config.toml
d_model = 256
d_expert = 96
d_shared_expert = 192
activation = "swiglu"
moe_layers = [1, 2, 3, 4, 5, 6, 7, 8, 9, 10, 11, 12, 13]
balance_bias = true
lr_router = 0.000591
norm = "rmsnorm"
optimizer = "muon_variant"
grad_clip = 1.0
train_tokens = 691000000
steps = 5272
dataset = "wikipedia_en"
Below are experts of layer 5 (counted from 0) of a mixture-of-experts language model. Rows are named router (the router's row for the expert), down (a neuron's output weights, with its number) and show model dimensions 0-255. Each number is 128 + 32 x the weight over its row's rms, rounded and kept within 0 to 255. Numbers have three digits each.
After each expert's rows: a language model's description of what the expert responds to; "raises" lists some tokens whose logits its average output raises strongly, later layers aside. This comes from a sample of Wikipedia text that the model never trained on.

# expert 14
router:127074190183097140081157115167156147107091175139113184158147148148122081174134086108076178114189122152145146131162089118103077108138123136120079132148179120155194131165190077181124137156067097115093168113191167099094188126089090109178114069124117119132099159098085111111130131130126127170129121126133137119121155161164102202119097185132141180123150104154139199124153087131148157086069160097115122101166092142106117082096080112142147100145119122088168107111151178133110140157119143121117141103119195063115163095096136165084106131137131112119144167106164098117115113165133092156145113202116122119085094158163074146139111106135114140106139101120102061178108185078075156143135103093106073177170157115072147162076158138122103150098075145164092114106146163144086122051090144
down2:178122133174066116143130140182199096156166147093119182190136133095157110187165126149116129132104199107133110129080122153162178100136135116160074139105115102133118153092128099086157120157094104097150118121149092082119165146126114145093122147133074172080125163113145154125146125179154141050063152127128081135133109096133111099131089089153164151137155116169160155146081111113153100150105148153180120076063097080156105122134143169191149136169090112141105206169103209151170169120164131066113138098113144098133128166142127165071161137130135118091114085132123105128132116118108176134068165086066200138142106128163091115157149089136116124151037145135137093094095108116151139092087175167102140124114166155182179145134097096173179125143169201107131098123058130103157151105159087
Common given names and mid-name fragments of personal names, often Japanese or South Asian, such as Jack, Mc, Yam-ag-ishi, Jay-aw-ardane.
raises: "atory", "ine", "ary"

# expert 39
router:094198066165144083142187116145100121149106097139153119139150116109153117085127142128089110030131163148076170051067122125150064090100145119154141146085140172140115113162109121131119133133127111116090130126097171155148140145160178164093096186147128077126166117174037142107077141152181094179098167159132072059104135119094098110114151046147100130187118069141138085169117090153149110129143149107152105127091114157133163120145120121118122113172154169110138125187130139155179123148184141172156134126108128166103149138110093163174116144104097089081111119151117138133094142105083155162176089084163156124177083128097157149160118201088089173147127146096122145114163146184104128146154181106090118163146056087162117078130146127115156128206157087097144129116128096147150081161165168
down1:159131123150134151153135120192165147069184108128147133184154142171135107100137135133113076139138167159190177093118099134140071181134110151137139075136160150113135181143132179143086066094173097156123115100163157144119089077121140060080135138158089088109130183109076115079185117131102075135175134119107082068108154132108091051102168106088138124119157081095116100129140160162193137134130112114173171126141162106087163155114107073105151107134129104107115187077113129129170109115166169164128185139157137121190062155139147167161154159059143105163136158132139119186167163125077101148181133115160111118120095144147120150163121148132092080094138144074150147137168129127151115093172197170102052128123103183120123156118077136117188172137159099094177079119162156111155157129079150
Opening pieces of administrative or legal words in infobox labels and headings, such as Count-ries, Count-y, law, land, prov-inc-ial.
raises: "ens", "ing", "our"

# expert 43
router:180127179077121178147107139146144106132129092134121167113107124080176203138087156084105135142153114111087140152076095128077152141139070153094100103089147131141156094114084108123162148084160208163174129089167139077099092137157150133118127189169132152110118103091118203155175139112089131128151151087144140070074131064119139142213121183159232158131151097130120153122131193096129075116140080121161148151072141154190105123137145104132158150120077105174160131120101106158191150169151148125089108135118107131073138154134119190131075063128068146095115114149159117108150070154094165144176171121142171171186131079115145136183129166121080141114143107093162135115079135090127124154117107088116173189140117142085159107113173088155125121133154158141147122126100189096118121133156139
down1:134083123143166102141143123136187142115079159178138130160135102107140122153132111168103184143114070086102124175196134135046149100174100165156125056113131184118142103139119183131119134134075131174151186129125140149108142135170081110118120191147104134122093140161052120082118125099088106156136150100144161134179125112135137166153091133188123084129081125135141125135121173160093174097120115096154147108087118133062118135137141042179117103103099156109130088121096140188137200104069154088164088179087116167133126206123140145090120126129110136085083132130090138163091177110130113169102098123106127118129109122058139111144141196094157098101069163187122161151109130108098167097099102123128143152203206121158083150113073075102145143140113087192114168126137127121204103159116129
Year-number pieces such as 194, 201, 198 and closing year digits, plus line breaks and hyphens in present-day or Spa-Francorchamps.
raises: "\n", "de", "9"

# expert 20
router:134102128143109163152166098160110089129101149147132153133183093151160091111141116117143099141113105102119169162141134156133195089080156069135102114090132134135101100141137097128092175149109098161121128091116127169119130157068077140094099200080130157108142096134160111128134155134087101160127112132070074108155126118133088111126101128128182145198125154140145167152117064101136155065159123122139100156124203104128106161172093151128111172116183151108092119129117155100117165119130179167157191085131186111096127095094135137114077162100150121103093114126170151062064107134138161114103091116142111096057133160124173035114121082133122173136190153162142112102112078102190102155108076143105145179143061116110190210082182090049142171088151141104104126104196142136114155173085140
down1:117098160069173098125170141116142119154124072143125090101115170122158107119100083122144183108147137157186116137185086065108121167037119088097141150155159107147106175102113072121150111137127089120098135130078114160157157146114140123129197074125069121200094072152105107132156054081153089162096118160126155129128049092108133069130122162114143128166086118161147154184129167130161119121134188077181146096122086169147166102183077101134188173127113156128154136056143076110146139140101087150177119110102087172135169157167190101155104169173116124141138153176157075126137117100141153103107097113113139096114111169118126148119142119104092135174176120180100118135130163168149125171139170134113072120169145147157160104145083136134114164174073157121126127102191203162151126174128144
Fragments in college football schedules and place names, such as scores after W, York, Rankings, Milw-au-kee, ESPN.
raises: "lo", "ification", "ica", "id"

# expert 9
router:117101156137112109132098165096177041139088144152176143109142136151149135156164143100117172170120126149108183114065145108144159197070174143158124145089100110145097122114129149070131152130132162135134154093067133153160101156104121112144133101147144141102140114185093132068137096091127153101127156102144149124112151145153164045173163107119154135118099119110162088196094159122150110158108117190035128127144107092150117180173133127097123126154093113116169065109123173116151139096080111099189153146109107154150133143160156164100181141169162124140193089121131132058135138132148091156105158157188111081087159122086079118101137133193115144157125162122128236069208133101106138201168127137118109130104189111134109110112121080077132082204117132140134114114159105130075077154106144
down1:118164090102170224105139109000134099139110148098118116142123191163107120069130132131123122172149206124143069106139137103120086123125061098166089090086141138159117104144104146150145151101202144119102127095187173073189134140140157104125162151152127142105159104143137086088133121169143072147138146083103187081156141103130118091112162134094124175125112142136144131097083122154131105108153168095075156121141116194160116138115104118169166142106114112132136118093115131094138150106137070087127129136149182110140131157098125098120111131125134172139165134140164127136124152062126101068104163076128134114163089085155114091172144151148114103054074173100170108126069104125116146045184128109147124127080097054186096096156095127152079153105105112186104146071119156142157090168126115
Word-internal pieces like as, os, us, az, mostly after c or l, as in c-as-ualties, occ-as-ionally, B-os, vers-us.
raises: "den", "lin", "er"

# expert 2
router:152158104153092102139147105115137133112096104131126165087133120119150125154136154141130160166218114169078139124154122168084118145190124162132160100086125111129133136162128153184169143133109102183208134110111178163175163084124218132140098117134134116109092171136103072084116139139086105074135109186117117074139106107172154109155123111137146106164128120093127161158153078115128081104137126096158123127225162180161081177107154148101100124120118148162148179059140128078117132102114107153094162082125199153077138068147121055135090110145123122162162110109125138093081139138078141149045144160126087146075179134163128183111167086164169088128179160116109145136127115142173119107176102163112132090197174105099129068072140137071095165130118154167172164117150130107191132120128130
down1:109150201151115123101121129113177127134154169160152097164110109130092149103141132120105117102086115070103065137158115171125127100103113124160111134136120093125149101109128255158124105155099166108155087156199108137146120089138178095193140096127151109149149133090171096169133139186105157112117154081166144141124164119091101188144115158127142143115197124175108132150115147122051099144163141148069129117167159195085155111060098099167080158141107117178175079148113124101127085172129160109162131192098161155090150146185088111097178073100147168126113071117141117147134178184141148152075074087154160169120156084119149126126165117142152132137155128196084132135112104150153132146164100163104145134102095182138109153097141137084086127151156127178158167119087085087149138126094199
Pipe characters opening and dividing wikitable rows, plus list numbers and short cell values like KO, FW, MF, June.
raises: "|---|---|---|---|---|---|", "===", "|---|---|---|---|---|"

# expert 27
router:145093140142128144155112158159110138128150156115127109124124071129143135148115151124175109088074114091124094157157152160135127134141157087141120182094095173072066142092203152186125150107162120139159096075159103116193154164099126104154100170102130158114152103050068151080121136127113132119138150151136101107153118103145097088078197124115106122055083074142146152134171184146075079130111132142132123199098111158130091081080188183112144104137113139109172122101102130077137105126170115157138147113164109100192100114100087148107082163108118098099095149081057103148112105071042067162187141124140159080164119133161128142110084125168114134099148164126119141041178093146138127127105159123096113139109151200192170147169144131115162085137153080145161193185099147137126138129134137
down28:140128151106133086154099201147131124117143100120105156092155119149147108147075153086105123132106169184124119157167140131169094135160076128181153118106132117158153138098139074151158131143113183054169139166112161132118109100110136115098142149158094180131182093126143110116141094120087107123114214188078082143132129164150102129157110124132171148069119086117123109040110151131164070113109078142095117157102089108126114128135126143078091114126101157144072119077134134157080044151108154173091171112105174130111125072132195156100133149118142143176107178072089110079089130090082108116130135144116122097097106083152117142098104112122158181054160076200096093084187112162076140123071133152108145073105117077151123134107215119169066165130059102136116108148145129173113154133118110
The preposition in, plus near, per, along, and the opening pieces of words like in-augural, Pre-mier, Reg-ular, Gen-eral.
raises: "side", " place", " the", " his", "way"

# expert 4
router:160162121121124112123133115118144102092083116121120110124132147123164180109173102132211176178172120120159137113128095166159109093094093159097093173112130135126111121148067134104117089182117107104106133128097099117126188157128148099093122149172173082130133157168158162090111163153213112081096131107111099185161106207149117100116142120118079077114155068115136162180148126141116140103100071130155164100170186159136163173144184104128143131163164158196167071120109076091157166094138101195101133105135127053112083136099148133178150119146115151135105139100104173112136100126156098077118144093145112090065134115116116110177109125047076180087114147121122189025134160093145086152083159095156146181136109127096128166109136111168119136119113077174114182128094105172107164157116157
down1:124147131125109117137179081169056106154135210117164133084132161135120146095075087183198123127142086093099097162138121048147104138103084145088128097162069182170096147101123095142099071145151090176155197125125152130129130171132169133122133132169082146173143180104133112135095159119133145136143120138142115092103164177104142177106146087102184165167173114108148169089130199118122124096110089117074131143123119070087178108135081157191146084102112183094144095132096150141133060127155092084115146130104119135123089102139132086108203170125134089138147143140128091084127117078054109129164127096110117177136059112106169149171136196126133111101145072096084135121133171142143176109163115144135169150152048131141133126128153130065149165108099123114100158090109171053109110115147115
Line breaks ending table header rows and section headings, mostly election results tables with Candidate, Votes, %, Total columns; also paragraph breaks.
raises: "===", "-", "==P", "|", "==", "In"

# expert 32
router:175157141136101117100115219159166138101142096134116132038105171086137095125121184132092123187103138157140198144104155154099120139179085106067173134136083091083090167141121131111116140112096147121113142150117095142148096170186114174122180039124087107099114145091176142130109125145116113112189153131134098097041101138124122137110126174116169121067142119045181137142134124109135089128118133072123124102135102130086162163056090115068111130151122177088146160112126114119208101115142135144160129123171175130166155125112102165142160096166122206094119143104126110132106084127183111118146187090082145186097125097139094157087138150130079122164073135138109116130150164115089168130103137066140081108135132113134140172160095116141093172117139138048173089088115082107094096163152154
down1:087160120113171149164080116090140095138152167155074109143145137138109090133108160152145140150157081120143107098143158104106106104105134088110061174144103141144106103147086090165098162161152073146125102189115158131058150106118131108129143078141121153132062146133119076110130111153136097138120149060092155134220088108156108122129062134084084057151075095163146154190098146149173147148118144142159130139124184123095129169132085177130176182123107119166185097076084139152146106222182116125095148060158134190194144143093165115139142114103191166127163195087178093137120104154140098128142093148103157142134111158197136154127126142120107152087135163146179144103163156149135107106170165137101126191079125095216132155180090126165145125138126119144178129124155158114171093121126133
Opening fragments of ordinary words after articles, such as comp, con, pre, ch, plus the mid-word piece ot in Ph-ot-os.
raises: "on", "ress", "or", "ons"